From a checkpoint of a small mixture-of-experts model trained on Wikipedia: a shared expert of 64 neurons.
Below are experts of layer 9 (counted from 0) of a mixture-of-experts language model. Rows are named router (the router's row for the expert), gate (a neuron's input weights, with its number), up (a neuron's input weights, with its number) and show model dimensions 0-223. Each number is 128 + 24 x the weight over its row's rms, rounded and kept within 0 to 255.
Before each expert's rows: a language model's description of what the expert responds to. This comes from a sample of Wikipedia text that the model never trained on.

# expert 27
Description: First pieces of surnames after species names in taxonomy lists, such as Schweigger, Malloch, Breuning, plus other capitalized name starts.
router [130 134 173 120 119 117 124 140 125 182 139 140 115 143 139 151 126 145 157 140  85 122 117 148 139 132 136 164 139  92 137 140 125  98 130 151 108 113 130 122 130 117 203 166 133 156 149 104 136 140 124 127 137 120 112 133 157 145 121  76 143 138 120  66 164 138 114  91 125 128 132 114 104 155 149 136 104 152 147 124 160 125 127 134 148 179  93 133 166 124 144 173  82 186 184 102  99 133  88 132 147 144  77 161 124 118 163 154 124 139 117 112 129 141 172 101 149 153 122 111 117 158 117 128 162 117 143 155 124 114 163 124 128 136 150 117 156 115 107 148 134 130   8 119 120 127 147 149 105 145 161 123 134 126 172 104 144 155 152 130  87 130 112 123 142 110 124 150 140 154 116  98 114 132 116 145 172 135 153 148 118 132 115 116 119 151 129  93 136 163 127  98 163 124 154 138 173 145 131 119 115  97 113 133 108 139 129 158 114 118 157  94 127 115  98 142 125 183 151 110 155 109 135 136]
gate0 [136 143 130  86 120 113  70 123 132 157  86 130 153 112 129 144  98 157 151 139 127 149 155 157 163 165 104 109  98 159 105 125 149 111  89  85 133 104 147  89 134 107 136  99 121  99 110 117 125 119 119 124 132 148 148 129 173 143 130 114 182 144 121 164  93 173 188 134 103 163 150 133 138 133 135 126 137 153 102 117 107 170 179 132 114 133 122 142 141  95 114 130 135 159 115 199 130 106  87 146 119 116 122 124  93 144 101 153 136 119 127 135 135 166  73 115 144 184 128 140  96 129 120 163 179 141 107 132 120 118 141 122 129 147 118 136 140 107 115 110 133 128 143 141 104 101 174  95 129  96  78 137 134 156 130 202 126 162 130 105 132 179 115 122 128 168 120 132 106 133 128 121 107 127 142 107 101 116 127 161  70 123 125 139 112 131 122 136  99 148 125 154 139 136 148 112 150  98 143  96 138 159 131 138  91  96  94 128 125 123 158 149 147 128 157 155  91 109 132 143 137 126  76 129]
up0 [139 129 103 132 170 121 155 137 108 140 152 113 124 142 103  83 141 111 132 174 130 131  80 137 114 142  81  90 108 117 130 118 168 123 131 145 116 141 121 158 154 119 143 131 118  87  98  85 112  62 153 145 159 110 119 108 123 109 114 123 151 153 109 146 167 113 109 123 116 161 133  69 164 137 141 111 137 150 134 121 111 133 157 105 133 121 128 137 144 142 117 110 141  86 127 161 119 141 100 149 116 135 124 118 126 100 102 138  97 152 130 146 142 153 145  96 141 123 112 101 114 100 135 156 169 127  88 160 145 136 137 158  55 144 149 129 130  75 154 122 132 117  87  84 110 124 128 125 112 152 110 126 130 110 161 172 116 152 121 113 147 122 116 127 158  81 150  84  90 162  59 127  82 179 122 115 104 127  94 125 100 148 144 122  99 133 161 145 110 141 131 117  86 107 131 105 159  83 101 149 130 171 129 146  72 109 119 143 133 143 125 121 144 112 125 145 102 125 111 136 113  74 115 127]

# expert 18
Description: Prepositions, modals and auxiliaries continuing a clause in prose, such as prevented from, would replace, had been, remarked to.
router [101 123  80 146 112 112  88 115 162 133 135 116  85 135  60 159 171 105 116 112 106 122  93 113 155 141 145 119 143 107 121  94 176 140  95 119 159 139 125 144 147  94 167 175 108 161 178 147  86 130 145 169 131  93 148 100 138 130 127 141 141 118 169 116 110 115 150 108 129 121 105 119 148 135  67 161 182 153 160 147 129 112 146 137 112  65 158 104 113 126 130  93 126 101 147 136 110 153 141 133 108 107 157 146 152 149 131  99 178 131 118 162 175 148 112 131 133 158 140 127 155 126 131 130 124 135  91  96 134 144 100 142 120 153 158 183 113 161 133 121  82 100 161 127 100 122 155 132 137 119  98 102 157 128 135 125 128 125 119 121 116 158 106 122 138  95 120 108 108 106 143  85 108 134 114 121  91 158 109  83 133 124 158 155 107 108 137 152 131 107 104 107 126 147 140 151  84 143 131 129 159 109 131 126 100 108 147 112 125  99 167 138 133 114  97 135 129 114 128  97 155 120 116  76]
gate1 [132 116 131 154 115 127 144  97 125  96 123  71 104 128 135 132 126 167 157 103 140 142 155 113 154 119 139 125 106 116 145 132  89  81 104  70 143 130 153 138 133  74 155 106  81 104 100 131 107 102 140 129 115 108  91 128 148 124 108 119 148 131  78 124  95 159 104 135 120 129 131 111 139 143 105 134 139 145 172 135 126 159 130 131 146 129 162 132 135 117 164 101 165 132 123 119 115 170 124 112 114 128 150 126 124 139 127 122 115 143 148 128 126 181 133  95 127 134 114 136 151  79 182 122 129  84 105 101 107 126 172 179 132 113 167 133 186 123 141 167 122 108 112 124 113 121 174 157 102 138 117 159 161  96 103 112 121 126 113  99 154 135 140 141 146 149 116 135 111 166 106 117 144  88  98 118 112 134 101 110 172 138 142 112 120 144 119 119 149  96 138 146 164 106 129 115  78  87 117 176 115 112 129  86 142  85 144 130 141 120  76  60 104  72 110  98 141 134 120 129 111 114 162 144]
up1 [132 162 129 150 161 139 149 165  80 127 131 174 153 101 157 162 119 103 104 151 117 113 116 144 141  96 119 147 111 116  64 130 144 178 149 152  94 147 114 115 133 149  96 114 151 147 130 113 141 141 103 115 125 141 143 119 119 142 132 121 111 161 159 118 153  93 150 159 139 130  90 119 136 139 158 121 116 115 104 118 123 153 113 138 138 133  85  98 125 119 112 145  83 133  96 128 125  96 124 153 133 184 126 140 104 116 111 147 141  89 117 109 164  60 148 188 134 148 130 165  96 137  97 107 131 137 150 165 104 125 110  88  79 125  94 132  76 114 121 124 107 175 125 132 133 125 124 133 130 153 165 106 100 140 107 150 117  90 156 165 126 137 131 120 101 120 117 125 142 128 127 134 123 145 145 125 114 121 139 148  82 126 120 129 128 142 158 159 127 109 131  99  68 111 104 106 164 128 127 126 110 114 168 171 145 171 133 133 143 171 208 171 155 140 159 127 155 150 138 107 157 113 126 133]

# expert 60
Description: Main verbs and verb endings taking an object, plus following prepositions, such as prevents, saves, forces, with, against.
router [ 66 154 156  98 102  98 146 100 124 119 130 122  93 164  82 158 123 131  96 126 114 102 129 121 139 145 113  71 164 128 143  99 118  72 131 123 135 134 106 124 107 135 172 157 106 178 150 110 110 115 135 132 142 154 125 112 137 156 106 129 131 102 137 156 149  97 198 133 146 100 138 128 137 139  59 155 138 141 144 122  96 163 130 129  97  64 109  97  86 122 106 138 121  95 175 166  93 153 134 123 111 119 116 137 127 161 143  91 153 118  97 156 133 121 142 136 108 134  94 112 148 139 125 137 115 120  85 145 111 166  83 158 144 158 149 149 128 141 100 122 104 134 166 127 131 154 163 106 123 141  97 103 132 154 130 136  99 120 125 131 146 154 173 155 153 142 115 126 147 139 116 138 135 129 139 119 114 117 105 102  76 116 143 145 165 113  93 128 147 115 116 111 133 164 103 175  92 140 148 115 161 160 137 112 107  81 152 100 125 133 107 148 135 120 112 165 112 102 100 126 100 133 101 118]
gate1 [117 169 107 115 117  93 145 134 176 114 136  97 100 120  97 146 109 149 131 123  99 106 142 154  96 141 107 113 130 120 164 126 115 122  78 123 150 129 139  68 164 144 143 119  89 159 122 110  92  87 127 136 135 107 180 137 118 155  98 134 122  95 144 105 112 135 150 124 128 118 105 145 123 103 127 137 126 120 143  92 164 126 140  95 100 116 103 157  90 125 125 145 124 154 139 168  94 154 137 171 138 149 127 126 122  95 157 127 129  79 179 123 146 121 160 136 159 130 136 190 129 158 126 135 139 136 146  80 176 165  84  80 145 121 119 111 129 118  82 121 113 119 136 145 107 138 142 105 144 154 128 136 108 158  68 114 120 134 127 133 155 157  95 148 151 176 179 121 115 180 109 115 139 104 114  88 150 125 117 118 114 118 138 123 152 113 112 100 126 123 119 193 108 147 154 148 126 141 116  75 124  98 120 110 154 113 126 100 159 170 117 165 146 138 117 150 170 123 107 139 125 142 137 117]
up1 [145 107 168 111 133 143 110 110  96 135 132 139 156 137 185 106 132 129 124  96  99 147 111  79 132 149 114 138 123 140 129 123 138 121 118 120  94  97 147 174  51 124  77 161 175 119 106 155 165 140 131 116 157 128 123 126 143  96 141 106 152 124 101 146 171  80 151 151 147 123 140 118 113 129 171 154 121 131 104 133 114 117  97 147 132 142 147 116 131 145 132 132 125 125  97 110 170 154 111 134 126  88 132 136 120 144  88 171 144 190 122 116  92  99 116 119  97 144 126 119 130 110 143 114 144 102 119 148  83  94 190 173 118  86 139 102 162 148 140 130 106 159 113 122 171 130 105 136 121 160 133 103 134 124 166 109 116  92 105 144  92 120 154 121 143 167 118 153 108 133 162 124 104 127 104 114 152 168 151 131 114 148  87 131 109 115 120 103 149 152 121 113 139 100 134 130 154 120 162 139 115 131 156 130  91 139 116 151 108 100 115  90 135 144 173  83  99  98 147 178 147 109 133 161]

# expert 28
Description: Inner fragments of ordinary and foreign words, often after v or f, e.g. vibrant, vigilantes, Hyderabad, plus nouns hand and help.
router [109 165  96 139 137 151 145  95 100 127 127  78 110 101  78 153 147 104 109 160 130 100 142  86 142 122 130  84 134 124 123 146 168  99 157 124 131  87 112 123 118 151 104 112 144 139 150 121 131 105 156 103 151  99 127 152 105 115 146 113 141 133 128  64 106 114 154 110  84 157 134 106 148 109  98 142 149 110 109 156 125 144 140 154 162 135 127 117 146 138 119 100 127 127 126 149 105 140 171 133 112 114 117 152 118 159 152  96 106 108 162 116 175 133 148 118 151 151 175 146 162 109 138 140  85 104 111 133 155 143 129  90 130 120 136 135 134 104 144 114 112 157 172 133  95 142 125 100 160 131  99  95  90  84 113 141 125 129 102 162 148 151 137 170 158 122 172 126  79 124 123 120  99 173 111  79 143 119 159 139 132  92 103 160 159 120 146 122 126 142 109 135 174 152 108 156 143 134 170 107 112 133 159 179 137 163 101 127 129 132  99 114 144 108 165 106 125 107 177 128 161 178 127 106]
gate0 [122 137 139 100 122 123 129 152 123 118 163  79 132 144 113 103 131 108 113 164 134 144 118 162 148 152  99  93 127  79 119 155 137  82 112 123 110 134 128 106 141 132 124 148  80 161 152 161 122  80 114 127 144 151 134  75 150  99 106 145 174 142 150 109 123 100 141 136 143 144 117 102  85 151 140 129 180 143 104 135 133 115 141 144  97 126 127 149 118 123 163 130 101 121 154 152 127 121 114  79 143 108 127 142 105 128 122 109 112 119 141 145 156 171 100 116 109 182 156 121 144 131  91 114 142 112 131 151 105 112 170 200 193  88 148 138 115 154 143 140 126 137  92  97 125 124 178 115 118 149 132 135 153 103 166 176 119 133 121 132 135 116 159 167 155 171  89 112  80 146  81 116  94 143 141 136 114 168 118 110 120  79 109 123  86 145 114 170 167 165 102 122 168 143 138 115 137 127 139 134 159 126 119 128 121 120 105 112 136 110 141 106 120 150 133 128 125  90 118 122 153 166 140 160]
up0 [132 127 146  88 103 138 100 166  97 118 128 111 155 120  90 140  99 118 124 119 110 168 151 139 108 130 193 142 182 135 119 163 136 127 138 120 116 163 124 130 116 132 125  78 131 139 181 129 165 139 162 111 123 154 134 175 114 144 123 140 170 153 115 136  95 123 121 138 118 110 126 170  98 104  79 114 157 128 142 176 160  88  86  81 117 124 130 162  73 175 121 110 144 150  84  87 120 135 115 138 126 114 116 172 117 133 111 127 153 113 134 156  95 125 126 136 148 126 103 113 114 149 104 100 131 136 156 128 108 132 153  91 142 141 126 195 135 135 136 124 146 151 123 161 135 133 100 163 124 139 188 135 144 100 143 126 143 169 115 124 169 141 119 136 176 100 115 120 137 162 109 123 160  90 123 134 122 108 121  81 150 160 119 126 109 132 101 147 147 131 131 121 182 136  97 118 150 124 154 105 105 130 165 104 112 119  96 156 144 153 104 127  96 107 140 120  72 136 146 101 130 134 142 141]

# expert 56
Description: Sentence-final periods and paragraph breaks ending prose statements, plus contrastive words like but, however, though, and heading openers "==".
router [ 83 123 135 108 152 107 120 134 129 167 129 150 160 186 182 123 125 109 112 131 138 106 130 111 100 142 140  86 121  88 118  87 140  80  90 144 119  98 135 117 147 103 143 146 124  93 131 103 127 151 109 113  59  86 103 130 125 126 124 145 114 117 136 138 103 149 151 108 135 120 167  90 133 155 166 125 157 131 145 117 130 140 151 116 105 158  58 136 153 131 150 187 164 122  74 161 148 140  92 140 106 117  64 139 156 131 111  99 147 140 170 108 119 163 138 119 122 131 129 131 138 167 160 121 144 130  84 123 122 122 128 167 153 124 120 139  98 108 171 142 116 116 153 162 109 167 134 139 146 145 132 150  83 154 116 106 159 163 160 112 124 143 146 118 126  94  99 124 127 138 107 140 107 149 126  81 121 132 100 115 147 158 151 133 149 107 154 144 159  94  94 150 135 130 126 137 129 147 163 110 150 141 120 144 133 100 150 103 165 104 129 155 116 152 135 162 147 122 146 113 160 160 157 161]
gate1 [145 134 139  82 129 105 160 137 127 144 128 180 142 108 139 155 137 163 159 104 131  94 147 120 130 110 122 128 166 127 128 127  88  85 132  86 135 129 135  68 110 141 133 135 154 123 100 117 159 142 142 137 160 136 158 147 174 151 139 144  96 103 151 144 164 176 132 128 120 142 123 140 100 122 140 146 138 114  91 166 119 117 119 119 122 124 132 109 115 115 127 163 100 176 160 125 135 127 122 138 109 112 106 153 150 123 140 148 156 159 130 130 144 114 107 117 135 152 187  97 150 181 157  79 179 148 155  92 122 115 155 170 100 146 145 100 105 145 101 168 132  97 118 147 142 161 152 134 132 143 143 137 122 116 167 122 121 121 142 158 133 161 138 134 112 136  84 148  93 134 121 102 115  95 149  96 117 155  92 106 120 101 139 176 123 106 150 143 115 153 160 135  95 130 173 135 146 142 176 114 118 141 123 104 133 161 121  92  86 118 139  82 180 128 147 136 160 140  99 148 116 118  79  78]
up1 [117 125 127 140 112 173 109 136 100 120 105  89 131 159 101 115 111  95 178 124 130 155 127  86  95 100 142 112 121 131 148 102 145 144 135 151 149 146 103 178 144 133 129 104  96 106 130 135 134 132 112 117  74 125 124 132  74 118  95 133 158 143 116 132  68 111 111 153 111 107 117  66 155 161 120 112 142 133 156 105 133 116  90 129 155 126 150 115 121 102 102  93 147  67 106 149  94 125 128 170 140 114 147 114  85 130 117 120  92  94 132 127 127 159 113 112 148 146  82 138 104  96  96 161 106 160 107 162 111 147 113  75 146 120 133 124 127 126 130  82 144 140 129 104 148  93 113 111 135 134 160 128 149 131  98 141 117  94  92 103 142 128 124 102 123 118 120 109 153 115 135 160 157  92 148 158 155 130 175 151 128 122 129 108 132 155 134  85 167 135  97 124 152 137  91  87  89 131  93 115 162 127 107 117 129  82 141 159 162 140 105 135  95 124 116 122  95  98 152 135 120 136 170 171]

# expert 2
Description: Articles and determiners in running prose, often after a verb or preposition, such as began a, into the, and, this.
router [123  90 101 109 129  75 133 139 117 106 117 132  82 132 124  97 110 134 117 132 157 141 172 106 145 124 118 155 143 102 173 120 118 142 125 134 100 125 109 134  79  91  87 169 116 117 163 136 151 143 134 128 131 104 141 163 125 103 141 160 111 121 130 133  92 127  94 136 144 127  84  96 127  96 125 128 124 109 145 125 104 134 137  92 107  57 129 141 136 130 142 102 156  75 120 100 118 127 118  80  90  96 149 161 136 104 108 137 114 134 135 112 124 127 125  97 156  85 110 117  88 139 188 112 124  99 127 134 114 145 159 101 145  88  99 124 110 153 150 133 132 134 180 130 153 117 113  64  78 111 150 182  94 118 106 147 109 145 127 155 109 157 114  92 147 107 130 124 102 108 147 148 167 121 133 144 126 126 117 140 103 150 159  96 132 173 171 146  99 124 112 167 125 122 122 131 152  82  98 115 135  96 116 121 107 135 124 143  93 101 132 154 108 109 122 116 167 105 101  82 127  97 154 120]
gate0 [119 115 146 133 134 122 153 104 133 126 154 153 128 138 143 123 119 137 135 168  97 168 130 160 134 146 144 140 119 105 119  82  84 109  98 127 101 104 103 112  74 128 137 110  83 159 109 136 115 111 172 115 117 105 133 142 161 110  99  91 112 117 108 145 146 109 151  68 131 128 155  99  98 123 129 109 142 145 158 149 171  96 115 118  99 117 155 107 160 103 150 142 108 206 138 136 118 160 122 109 111 110 110 157 129 115 130  97 101  94 129 104 104  98 111 125 124 146 113 168 138 131 149 177 114  99  89 104 106 112 153 115 126 112 157 112 128 128 165 100 112 133 124 116 149 126 116 123 115 111 136 184 129  79 117  99  76 108  87  87 145 114 112 115 108 148 132 166 151 103 133 110 134 137 124 177 156 138 147 143 138 165 118 100 180 128 155 121  93 137 165 176 116 124 157 149  89 109 139 132 144 151 118 112 114 147  97 140 107 142  82  90 137 154 152 113 101 124  91 132  96 109 126 162]
up0 [134 127 133 113  96 126  90 131 120 138 105 128 130 104 150 120 147  96 116 148 168 129 150 135 100 133 154 156 134 170 132 157 131 103 131 123 135 131 155 150 167  81 130 153 154 162 129 131 223 150  78 132 106 132 123  86 106 144  98 124 153 185 142 130 126 109 137 191 158 105 143 136 133 103 126 133 119 164 134 129 159 155 106 148 117 137 114 138 149 169 157 130 171 115 136 140 171 132 117 144 112 169 113 100 145 161 167 135 135 120  96 105 130 146 109 150 135 123 150 156 161 111 124 111 124  93 103 125 145 122 115 120 102 139  93 167 118 131  80 119 122 105 135 138 151 129 160 147 137 104  94  96 119 157 122 156 190 143 118 134 114 135 134 116  96 142 131 129 108 172 139 173 141 108 101 117 109 142 100 110 144 139 163 126 138 112 118 144 167 130  52 124 152 139  99 156  78 118 114  92 140 119 101 166 126  99 150 124 124 160 129 146 111 125 113 163 146 159 125 124 160 154 169 131]

# expert 13
Description: Single capital letters or short first pieces of names and titles after quotes, parentheses or bars, such as E, Pat, Lit.
router [130 102 136 118 127 139 115 121 131 165 135  98 119 145 143 131 151 159 105 168 130 122 102 110  80  96 107  93 115 137 146 162 137 136 130  86 118  73 140 143 150 139 136 140  97 147 170 157 112 124 147 124 133 173 157 136 126 118 144  99 150  86 138 128 175 106 129 110 126 109 150 106 111 119 143 153 117 161 173 137 118 106 146 129 168 196 140  81 151 151 141 138 174 153 115 124 115 129 130 145 106 142 138 125 126 141 136  75 141 115 105 112  90 176 127 150 141 139 166 135 159  92 134 145 116 142 118 173 106  90 144 127 136 110 143 101 133 150 143  84 117 106  98 101 134 134 145 137  99 121 140  99 106  78  92 119 132 166 170 131 137 119 132 112 148 145 117  83 109 133 110 136 152 143 124 109 153 121 145 103 178  84 117 125 119 178 154 101  96 126 116 105 136 137 141 160 154 111  99 166 105 108  95 133 153 128 118 113 101 108 157  86 185 100  91 171 158 137 143 118 151 116 136 156]
gate1 [107 123 117 100 133 139 110 136 123 148 133 104 126 100 131 134  81 138 105 136 142 113  97 133 136 128 119 116 160 134 146 158 139 124 138  59 111 147 122 144 135 148 151 180 122 117 144 111 143 153 147 103 112 149 149 148  95 111 107 129 121 117 141 134 121 155 157 120 155 175 106 121  99 126 115  70 146 134 130 146 169 126 178 130 125 148 106 144  77 119  86  99 145  89 138 113 161 143 152  79 121  98 134 137 171 113 133 110 123 128 119 151  94 174  81 118 122 109 141  99 120 143  87 120 103 151  88 134  84 142 160 180 168 128 136 142 120 150 148 127 104 141 116 140 153 151 133 117 143 154 149 162 148 135  99 113 110 141 164 134 164 139 130 141 117 134  84 115 137 135 103 139  79 100 120 123 174 121 158 120 139 139 163 131 106 107 130 110 122 131 158 151 195  77 112  94 127  94 119 158 160 150 141 143 122 116 134 124 142 119  64 112 174  94 142 112 142  93 135  82 100  97 135 154]
up1 [114 148 168  92  99 100 137 147 129  97 150  94 136 153 147 159 109 156 103 151 144 119 143 128 138 158 125 111 123 144 125 166 123  85 138  73 130 127 125 148 126 139 133 128 166 121 141 113 118 143 102  76 129 141 123 185 159 164 125 126 146  82 144 151 160 179 123 122 148 171 136 118 139 133 128 103  93 181  92 159 128 118 147 124 139 156 110 182 100 135  89 143 127  85 134 124 161 137 149  91 114  91 120 116  93 140 174 124 162 114 123 115 134 133  87  80 121  89 154  97 102 118 106 145 113 125  76 144 136 139 100 175 175 115 157 139 144 163 132 118 140 140 155 135 146 120 149 166 155 121 139 131 134  99 121 100 153 140 150 113 115 140 133 171 152 112 113 143 178 123 113 133 129  99 163  93 137  98 136 134 175 111 137 115 125 131 123 123 137  94 126  94 208 105 161 124 121 112 130 108 148 111 104 146 130 119 111 167 125 138 117 108 151 104 170 113 158 122 123 133 123 113 141 140]

# expert 6
Description: Prepositions like at, for, to in athlete biographies ("caps for Wales", "play soccer at"), plus country codes in player tables.
router [153 127 162  90 177 145 135 121  83 115 140 142 103 168  84 170 109 124 144 102  81 164 122 105 146 124 108 146 138 143 132  98 100 179 130 130  97 160 173 170 107 177 123 132 105 142 120 132 137 118 131 149 125 134 120 108 123 137 108 131 150 126 159 105 135  88 100 106 107 148 114 114 121 150 148 140  94 159 103 126 150 140 147 114 164 124 148 105 110  99 139 114 154  98 135 141 114 104 139 100 132 122 155 128 136 137 170 116  99 139 105 140 131 151 129 113 116 112 138 174 151 137 119 141 174 149  99 176  99 147 116  97 156  99 113 140 116 101 145 120 113 142 143 113 148 167  77 116 145 121 135 176 152 139 102 112  95 137 103  85 160 130 170  77 156 133  95 131 129 143 120 176 138 170 109 121  97 125 112 103 148 100 163 156 134 109 132 145 115 132 134 108 159 123 154 139 106 150 146  76 123  80 152  89 115 143 103 158 147 150  89 145 178 130 106 168 120 108 143 133 136 151 146 161]
gate2 [140 106 121 133 123 114 147 114 136 154 108 100 119 127 122 101 135 118 143  95 156 135  90 104 148 130 153  71 152 114  91 119 116 105 107 119 149 116 131 104 129 130 111 101 120 104 121 128 150  78  99 103 128 189  93 170 134 169 122 128 146 148 122 105 116 178 124 119 134 145 115  80 127 169 103 120 120 156 132  90 116 173 131 172 117 128 126 112  94  95 117 103 140 155 122 143 146 122 174 124 153 130 140 114 110 133 152 136 156 135 130 102 101 114 121 123 177 137 170 142 112 112 133 143 156  95 125  99  79 101 147 142 132  96 120 174  94 105 164 110 123 132  81 126 109  82 104 126 112  93 174 116 135 102 154 138 201 116 120 129 159 124 150 137 114 161 142 134 109 154 136 126 117 123 134 142 131 133 136  82 140 135 125 120 138 132 153 126 106 141 181 144 163 111 118 142 157 109 194  97 137 121 186 103 108 104 155  76 144 135 139 108 114 125 166  95 105 170 126 130 118 138 102 149]
up2 [141 144 142 134 117  92 116 112 102 130 158 148 144 106 160 138 127  96 127 122 125 130 199 166 116 135 104 152  91 162 171 139 166 111 167 113  75 154 123 158 131 136 128 155 121 139 131 141  98 155 124  96 122  63 134 118 106  99  90 107 136 125 133 148 129 102 141 131  95 144 146 173 122 120 113  95 100 144  94 166 100  87 112 127 118 142 138 160 136 173 109 155 132 152 123 146 104 135 108 106 115 170 109 110 115 101 106 133 108 148 122 150 173 141 160 160 124  87 104 100 183 155  70 128 120 172 144 125 161 123 154 114 109 144 115 101 168 105  83 136 129 125 105 141 127 143 135 142 127 138 131 122 145 167 119 140  88 134 138 169 118 115 115 150 115 118 124 112 128 132  92 124 140 144  82 105 119 135  93 150  98 117 105 112 121 123 112 170 126 146  91 149 115 115 162 113 131  85 141 153 126 126  84 134 178 107 123 158 152 126 133 154 149 133 103 161 164 167 137 160 143 102 156 106]

# expert 15
Description: Month names and the on, in and commas of dates, as in "on 21 August", "January 10, 1960", also election-year commas.
router [153  87 113 115 148 127 102 145 142  96 138 144 122 156  83 141  78  90 169 118 134 175 118 143 109 166 107 151 157 158 131 116 136 115 117 146 118 142  92 116 169 147 119  92  88 116  90 126 105 154 129 143 110 165  76 137 126 156 145 164 126 139 106 177 132 121 111 132 104 135  79 147 100  94 159 135 154 129 125 120 145 124 142 163 147 127 184 119 177  94 110 138 137  99 133 127 139 122 135 136 107 130 161 120 142 100 141 135 164 140 131 161 165 156  70 131 129 118 112  98  96 122 128 111 154 149 107 129 131 114  94 110 137 120 129 125 102 112 126 119 177 111 147 148 166 108  90 151 144 130 110 103 128 129 112 109 114 146 109 137 141 106 121 139  70 105  72 148 120  79 152 154  98 133  94 130 120 130 130  89 131 155 171 121  95 100 139 149 153 106 117 115 119 140 122 104  83 126 103 117 178  95 119 117 111 135 152 142 105 122  87 102 102 141  97 160 107  97 128  90 114 167 135 136]
gate1 [126 142 113 124 104 123 141 118 154 186 109  57 100 163 149 118 117  85 152 165 141 166 103 181 128 117 131 131 158 147 170  77 140  95 123 157 138 132 112 122 145 107 162 117 109 149 119 148 147  80  86 101  70 142 153 109 130 188 104 145  98 117 134 162 145 146 151 147 157 126 113 116 130  93 121 121 141 134 128 135 162 110 152 126 140 113 127 153 140 162 146  98 132 138 101 150 122 157 108  86 142  87 143 109 111 106 120 127 131 145 147 104 112 170 112 126 139 149 113 182 127  91 114 136 151 143 154 122 113 185 123 130 123 106 148 102 123 102 145 141 135 145 112 132 136 115  95 105  78 124 128 119 169  86 169 145 106  87 177 125 117 110 140 129 125 138 134  81  93 129 122 110 133 138 161  86 149 132 123 150  88  97 128 132  76 121  85 119 135 116  98 148 127  90 144 101  87  97 112 109 143 112 119 122 160 100 148 126 111 127 123 125  98 117 121 158 123 104 126 132 130 117 110 108]
up1 [127 120 149 136  93 125 156 124 124 132 152 119 135 130 111 151  87 116 109 157 134 155 108 170 130 138 143 137 117 132 156 122 169  99 137 174 147 139 129 146 102 133 123 125  81  99 131 179 120 116 145 112 142 132 106 156 127 127  96 123 103 132  77 129 136 155 164 152 120 142 106 166 144 122 137 168 140 131 153 149 147 106 175 114 153  99 158 132 167 176 117 130 146 132 139 146 148 165 142 137  99  92 136 130 168 122 137 122 159 133 119 123  98 140 120 137 123 116 126 121 139 149  95 122 123 121 150 122 121 159 111  87 142 154 141  89 132  99 174 109 149 175 139 160 136 148 122  83  63 101 117 109 146 146 104 110 123 140 132 168 112 123 157 126 155 151 115 106  89  96 127 126 149 173 150 113 192 174 106 115 124  86 152 141  79 154  87 117 154 124  90 120 134 133 126  92  72 128 114 148 144 123 113  91 121 129 154 129  89  92 108 128 134  91 137 141 105 136  96 155 171 139  85  84]

# expert 44
Description: Commas, "and", "&", "or" separating items in lists, bibliographies and taxon names, e.g. "Simon, Hermann", "pens, pencils".
router [141 141  86 121 132 129 152 163 100 159 150 136 156 126 145 139 110 135 108 155 113  90 105 115  93 114 122 152 131 126 129  93  81 110 164 102 159  99 100 151  93 108 105 102 137 107 177  89 118 145  92 127 143 109 126  87 120 149 120 147 130 137 122 133 135 107 119 110 150  99  94 130  99 113 135 106 168 142 131 134 112 135  77 116 111 169 102 126 144 135  93  92  64  84 115 126 140  89 142 115 152 123 123 158  97 136 117 122 131 126 157  99 135 124  98 108 127  94  96 148 165 109 120  85 107 122  97 135 148 155 189 162 135 154 130 135 110 126 182 131 150  90 176 128 110 129 168 101  93 117 123 113 133 107 114  98 106 122 156 114 108 137 108 142 121 144 149 158 159  79 151 117 110 146 168 131  95 120  98 133 122 108  97 107 110 124 146 116 100 122 100 148 129 143 153 138 149 155  97 177 124 127 138 132 106 118  79 166 136 133 133 134 125  88 137 121 121 163 145  85 144  89 183 124]
gate0 [ 98 158 130 125  95  81 160  94 101  99 166 129 139 110  96 113 121 167 116 157 109 142 131 149 145 110 145 104 132  96 115 100  97 121  96 141 133 109 149 129 151 161 140 134  86  95 112 115  85 109 165 151  80 185 121 197 134 133 110 156 142 118 177 159 120 157 124 132 108 108 164 111 103  79 135 129 159 136 121 124 156 101 160 117 136 125  97 128 133 122 127 107 166 115 132 206 180 135 141 110 108 141  99 120 124 161 148 119 137 129 128 111 102 114 155 143 133 137 135 115 163 147 148 148 156 117  99 148 180 120 147 105 130 130 149 113 138 121 125 144 130 132 105  80 131 149 160 135 135 132 145 126 131  91 186 145 135 109 116 126 165 132 148 157 102 160  91 120 121 114 145 118 121 125 186 170 122 104 147 135 139 109 162  98 145 120 130 179 130 133  91 112 135 137 171 133 133 116  95 113 152 141 117 140 112 139 103  97 156 130  96 144 127 175 119 112 169  98 112 136  95 138 137 125]
up0 [117 112 126 132  89  89 178 104  91  96 126 108 118 111  86 152 117 115 132  97 150 155 172 113 126 152  91  72 128 145 127 120 134 144 154 123  87 102  99 114  76 189 168  91 108 127 116 128 109 108 156 111  85 142 126 144 138 155 104 141 166 130 140 110 127 125 130 130 127 137 133  81  98 106 174 104 144 157  92  98 124 119  94  92 114 123  89 108 115 130 131 111 147 123 135 164 115  96 132 106 117 112  84 142 128 136 114  54 124 136 134 131 119 121 153 116 102 101 168 142 122 113 147 192 127 181 101 118 149 152 135 145 125 144 108 100 156 136  86 122 130 114 109 113 151 113 131 118 126 166 143 105 123 110 175 131 121  99 151  93 139 112 140 128 140 128 121 113 132 116 159 110 161 162 117 158 145 135 131 114 126 110 141  77 166 138  78 144  90 182 104 111 140 126 147  90 125 133 111 148 118 105 128 116 114 118 134 107 150 129 130 117 172 139  93 131 141 103 138 140 139 145 147 180]